config.yaml
lr_router: 0.000612
init_std_o: 0.0
lr_mult_o: 2.0
Below are experts of layer 7 (counted from 0) of a mixture-of-experts language model. Rows are named router (the router's row for the expert), down (a neuron's output weights, with its number) and show model dimensions 64-127. Each number is 50 + 15 x the weight over its row's rms, rounded and kept within 0 to 99.
After each expert's rows: "raises" lists some tokens whose logits its average output raises strongly, later layers aside. This comes from a sample of Wikipedia text that the model never trained on.

# expert 10
router:54 61 36 56 36 54 42 54 60 57 54 64 25 24 26 53 44 76 39 47 41 53 51 35 30 69 81 25 79 27 63 46 44 51 45 70 73 36 47 57 25 37 48 52 43 42 53 57 63 55 33 41 43 29 45 62 65 63 54 83 61 48 30 71
down0:45 18 27 32 57 72 63 42 31 57 49 51 52 50 50 54 41 65 54 46 53 49 70 69 68 42 64 56 56 64 36 72 58 46 61 65 59 52 29 56 37 60 36 57 49 59 50 58 38 59 54 41 51 67 41 53 45 26 64 50 76 36 65 46
down1:36 56 65 53 48 33 40 67 66 76 48 48 38 51 58 51 47 62 47 68 31 47 45 68 52 51 21 40 59 81 60 37 54 58 35 62 37 43 72 81 76 41 50 49 72 67 50 48 65 74 45 46 38 45 47 69 40 65 34 44 44 50 44 45
down2:69 66 39 51 32 51 53 49 34 48 09 49 38 49 47 46 35 59 71 65 55 71 38 64 24 59 86 35 54 71 78 19 80 58 63 39 31 57 20 80 66 44 31 46 36 73 69 65 38 49 48 52 49 55 33 41 24 53 37 45 61 48 57 42
raises: ".", "/", ",", " of", ":", "\n"

# expert 5
router:34 62 44 47 26 59 42 69 44 40 47 67 53 63 60 40 68 78 41 40 30 66 54 47 60 59 67 38 47 38 49 62 44 48 39 65 48 26 47 54 51 49 27 58 53 36 90 38 66 47 47 25 73 26 22 35 75 46 07 52 53 60 60 64
down0:14 66 52 36 40 21 44 68 50 47 40 57 63 58 55 52 52 52 19 62 22 49 67 56 47 22 44 47 30 42 78 51 71 70 45 29 87 41 44 46 32 58 49 28 86 76 49 65 38 45 48 54 64 40 44 33 46 61 63 50 45 49 48 45
down1:00 76 55 47 45 49 51 29 46 35 36 75 43 61 49 48 54 53 80 62 53 71 41 55 33 62 74 33 47 56 55 68 52 48 31 53 77 50 29 60 45 58 67 74 50 66 28 56 25 60 41 49 38 50 47 41 99 24 53 45 68 79 66 59
down2:44 55 62 44 45 52 47 29 69 60 58 39 31 48 65 60 39 68 46 47 53 40 32 57 33 57 55 45 71 65 68 45 67 45 48 54 67 53 49 60 79 56 18 60 29 45 30 33 50 21 60 53 41 55 52 68 60 72 56 40 56 67 75 37
raises: ",", ".", " and", " of", " to", "/"

# expert 13
router:52 46 52 51 64 59 86 59 46 75 46 36 49 52 39 42 57 52 66 60 62 47 50 45 09 70 75 46 51 68 53 64 58 16 66 55 66 62 28 26 54 72 54 34 44 53 58 31 31 39 21 32 54 44 53 47 62 59 68 68 38 48 48 41
down0:36 26 55 43 64 77 42 56 52 79 52 53 64 21 46 65 24 47 46 55 56 49 42 43 30 31 59 53 39 40 53 51 46 54 44 31 49 37 33 41 48 76 64 47 73 59 64 34 43 56 40 60 13 79 53 49 39 55 67 63 43 44 45 45
down1:66 47 60 59 65 52 62 73 31 62 48 47 55 55 46 64 61 44 71 41 39 29 69 52 72 45 53 21 64 66 39 33 60 47 14 46 66 43 48 34 27 45 26 74 56 41 35 61 48 54 47 39 46 47 12 52 58 69 58 53 59 60 77 64
down2:37 23 68 63 38 31 43 63 49 51 65 54 43 35 34 52 30 35 52 52 49 54 51 54 70 63 61 54 40 36 53 53 37 65 53 50 72 51 46 56 28 49 61 78 43 44 57 22 41 66 36 54 47 50 31 65 40 55 39 63 61 59 36 94
raises: "\n", "-", "1", "==", "===", "R"

# expert 6
router:64 67 51 61 58 85 65 46 48 37 37 51 56 52 53 25 26 39 61 57 69 38 51 70 63 56 20 57 34 57 76 27 65 72 58 38 26 54 80 58 36 53 71 38 64 35 53 29 75 72 40 50 43 37 39 47 64 47 44 53 36 74 59 50
down0:47 33 70 45 47 70 32 64 21 33 58 61 82 42 46 28 72 78 66 54 52 55 48 69 58 44 18 64 55 25 54 75 60 28 57 70 19 71 49 53 45 55 57 34 55 43 49 25 48 28 50 69 69 49 49 16 52 62 38 46 37 48 56 68
down1:55 53 48 51 54 83 62 41 67 52 50 56 38 29 51 42 51 60 57 67 56 54 40 30 60 56 49 29 28 48 57 38 50 85 54 33 28 28 34 34 62 52 33 37 74 78 64 56 33 74 61 41 69 44 35 60 54 64 67 20 48 59 49 64
down2:25 42 46 61 28 40 49 51 31 53 46 25 88 23 59 45 41 15 40 55 61 41 49 49 49 68 81 59 32 43 65 45 41 55 69 43 54 46 42 42 43 41 37 53 39 47 79 50 07 57 75 44 56 71 74 22 70 58 24 46 86 63 48 58
raises: " ", "\n", " H", " T", " M", " V"

# expert 2
router:52 51 63 67 56 62 73 70 22 44 47 54 65 48 58 26 64 69 42 48 29 63 55 51 60 73 52 46 74 39 41 43 43 42 39 76 61 50 36 40 44 55 24 52 58 46 76 29 50 57 07 44 74 46 41 31 73 44 27 45 58 74 52 63
down0:61 44 69 42 52 70 32 65 45 54 45 33 52 51 54 62 45 76 45 56 33 63 32 55 80 36 70 52 52 73 68 38 40 49 42 41 34 72 48 51 48 25 63 69 61 63 25 49 24 54 50 32 54 53 37 65 47 63 54 43 53 54 61 68
down1:09 38 41 77 47 59 52 19 63 24 79 76 73 32 43 47 70 21 24 51 58 33 57 73 74 54 44 61 41 69 57 46 23 46 51 53 43 56 31 70 35 53 77 46 42 57 67 48 65 66 44 62 64 26 49 36 55 50 42 50 28 42 50 44
down2:52 43 29 39 53 46 45 58 74 43 58 41 58 38 36 45 34 24 41 57 49 42 62 43 42 50 43 75 50 59 26 65 18 50 53 60 60 45 47 41 47 81 49 49 38 42 50 41 69 55 39 72 68 49 45 42 74 61 57 33 67 50 49 38
raises: "1", "2", "i", ",", "ur", "9"

# expert 1
router:49 76 54 47 28 53 22 46 50 51 39 55 47 29 65 40 42 77 52 47 40 65 54 49 29 62 44 42 29 46 70 38 31 59 55 51 52 22 58 66 42 53 20 51 46 33 71 43 56 50 46 52 36 56 30 53 77 44 67 61 53 46 52 27
down0:57 40 76 31 54 52 56 51 63 58 48 71 49 99 49 43 85 23 50 22 75 26 42 31 55 29 34 46 74 36 33 43 49 36 50 55 61 38 68 60 53 24 43 53 46 74 60 45 50 40 68 37 62 21 56 37 67 60 29 32 24 65 28 65
down1:31 34 52 63 27 50 49 36 69 49 75 55 58 78 25 46 58 44 50 65 61 40 39 66 66 34 34 66 42 47 51 52 50 52 35 41 52 52 44 43 34 77 54 29 55 50 46 44 39 45 34 77 43 38 63 32 48 29 74 34 62 43 56 55
down2:24 22 84 50 23 73 42 54 56 49 35 29 66 44 65 71 69 42 50 60 40 63 58 74 51 39 47 32 58 45 60 64 47 78 61 60 68 79 53 65 75 44 56 98 35 48 45 46 44 71 32 60 43 47 63 44 46 35 49 51 53 58 62 31
raises: "1", "2", "0", ",", "-", "3"

# expert 3
router:78 61 42 36 18 45 56 66 37 57 63 29 46 23 68 16 63 76 55 73 46 45 35 56 34 36 82 59 30 51 47 35 70 47 34 48 49 33 45 43 58 30 45 41 61 56 72 28 31 52 58 56 47 50 21 51 60 41 52 77 49 50 67 39
down0:52 46 55 30 33 53 65 38 33 39 27 71 59 62 55 49 27 32 57 67 42 61 45 71 51 31 61 48 68 55 47 54 71 67 48 65 73 23 49 74 21 40 35 45 46 38 61 67 28 45 50 57 47 17 28 26 58 22 45 59 46 45 49 41
down1:59 72 52 70 57 44 38 68 64 44 47 72 71 33 52 51 45 48 50 55 47 34 60 50 72 50 49 50 46 50 52 58 26 40 23 65 33 50 43 53 46 44 65 55 50 47 58 50 54 45 39 58 49 42 57 73 63 49 46 32 48 48 78 21
down2:71 48 72 69 41 21 31 54 47 36 57 64 46 75 76 46 39 29 35 60 44 51 58 43 46 36 35 67 69 56 36 51 46 37 49 57 59 56 45 41 27 64 48 20 26 58 28 17 63 60 55 50 56 03 49 62 63 48 51 70 41 54 62 46
raises: ",", "-", ".", " "

# expert 4
router:47 63 36 58 56 54 70 63 60 25 60 44 56 39 45 26 61 40 41 80 87 42 42 51 35 42 15 46 76 45 66 53 67 46 46 38 53 50 60 58 61 35 72 52 60 55 65 19 68 33 72 40 48 39 42 54 70 59 09 78 74 52 48 55
down0:46 59 52 61 64 47 74 54 74 44 42 38 62 50 27 41 47 70 37 60 64 48 59 51 52 63 59 56 42 41 43 72 75 60 55 50 57 56 74 52 26 32 50 64 42 42 41 37 66 63 56 71 43 15 44 36 57 67 51 22 72 56 30 44
down1:47 63 28 61 66 36 27 33 42 76 18 36 38 61 62 27 59 79 59 59 49 44 38 51 74 55 48 58 64 65 84 56 60 55 60 53 82 71 53 73 47 42 58 62 42 30 26 58 72 50 51 39 40 42 33 47 26 52 57 38 50 49 42 42
down2:86 53 32 43 47 51 59 38 48 37 47 69 33 55 52 42 55 75 50 30 31 53 35 56 53 50 83 81 37 46 66 53 59 60 56 43 39 32 65 30 37 81 39 41 76 56 81 56 68 52 64 45 33 62 48 37 57 22 44 43 81 57 56 65
raises: ",", " to", " and", "."

# expert 11
router:61 42 59 40 44 47 66 43 23 53 61 60 27 54 37 45 46 70 30 40 48 55 65 61 34 67 37 22 73 41 56 47 70 48 47 59 55 27 34 44 47 37 70 60 60 56 96 55 89 45 36 34 65 31 11 46 56 74 27 58 57 59 46 87
down0:19 47 60 46 42 29 61 19 54 21 56 27 38 53 49 52 46 50 58 33 41 59 63 54 27 33 50 36 57 17 58 49 47 41 30 28 47 53 21 43 42 47 65 57 38 42 44 69 61 96 27 55 71 59 47 56 85 43 65 67 66 71 58 47
down1:51 67 58 34 70 37 29 28 42 47 81 54 44 74 57 53 56 54 64 64 62 90 67 37 64 57 49 74 37 78 60 54 62 47 34 53 57 12 37 63 71 37 43 63 59 56 45 62 32 54 42 28 79 51 61 53 70 28 42 49 45 22 33 56
down2:55 44 44 25 50 73 44 37 57 53 37 45 55 50 51 49 62 51 53 87 70 31 42 45 68 55 49 85 46 51 54 77 54 67 37 49 90 57 73 16 60 37 31 50 36 35 43 51 69 34 58 63 48 74 37 58 41 35 44 77 92 34 40 33
raises: ".", "es", "-", ",", " and", "\n"

# expert 9
router:62 50 57 48 19 69 50 36 31 52 55 63 52 39 43 12 44 80 23 64 49 42 65 31 47 66 60 32 31 54 50 46 31 34 29 58 42 31 43 51 19 41 28 80 38 46 66 38 91 30 37 29 65 25 23 36 68 66 15 65 40 70 60 40
down0:50 53 59 66 60 49 16 24 57 83 30 66 53 48 35 56 50 77 36 56 33 48 57 27 62 59 52 21 48 17 62 96 26 21 21 33 70 46 56 35 73 65 51 43 51 47 53 46 79 59 46 25 42 80 49 48 43 37 63 52 34 56 57 41
down1:72 26 35 41 55 32 39 10 43 54 31 51 34 49 52 54 55 55 18 86 72 34 39 52 61 62 45 52 62 54 57 32 66 53 73 38 59 38 90 39 52 52 36 55 45 50 54 62 52 51 43 82 51 38 71 55 62 45 57 23 38 46 33 38
down2:35 45 50 40 41 46 55 65 61 69 32 52 64 34 54 62 47 51 85 60 42 19 67 49 48 37 14 41 33 29 41 41 51 36 18 33 64 47 55 66 41 58 58 77 61 37 50 42 46 40 55 32 19 75 48 55 40 27 45 21 55 50 61 79
raises: ",", ".", " of", " and", " in", ";"

# expert 15
router:68 51 74 48 21 67 48 50 34 50 53 49 55 46 34 35 60 67 51 57 37 62 74 53 37 43 48 45 61 31 55 38 69 57 28 47 59 49 70 38 40 26 57 66 55 36 97 66 76 42 70 48 22 39 29 67 59 51 50 66 56 60 41 51
down0:31 53 52 47 32 37 36 62 44 69 49 29 48 28 44 62 33 37 80 41 57 36 68 55 64 51 64 70 14 22 52 50 39 36 61 76 25 47 55 60 39 51 55 28 34 66 39 61 78 52 36 61 61 64 47 35 52 42 47 45 71 35 53 62
down1:02 38 40 22 64 31 66 36 64 34 27 46 58 64 50 45 61 52 72 46 63 63 58 54 47 32 69 16 46 77 47 67 39 85 38 60 47 43 14 47 59 37 44 62 71 62 51 65 47 61 52 79 28 60 37 47 55 40 48 56 50 65 65 56
down2:41 58 20 60 56 34 52 90 50 62 62 53 39 62 48 74 56 47 56 75 63 49 52 51 60 57 46 70 33 74 30 63 49 66 55 47 31 42 43 45 43 51 33 31 52 27 48 33 61 52 69 40 65 46 73 75 64 60 35 50 57 28 44 39
raises: ",", ".", "-", " of", " and", " to"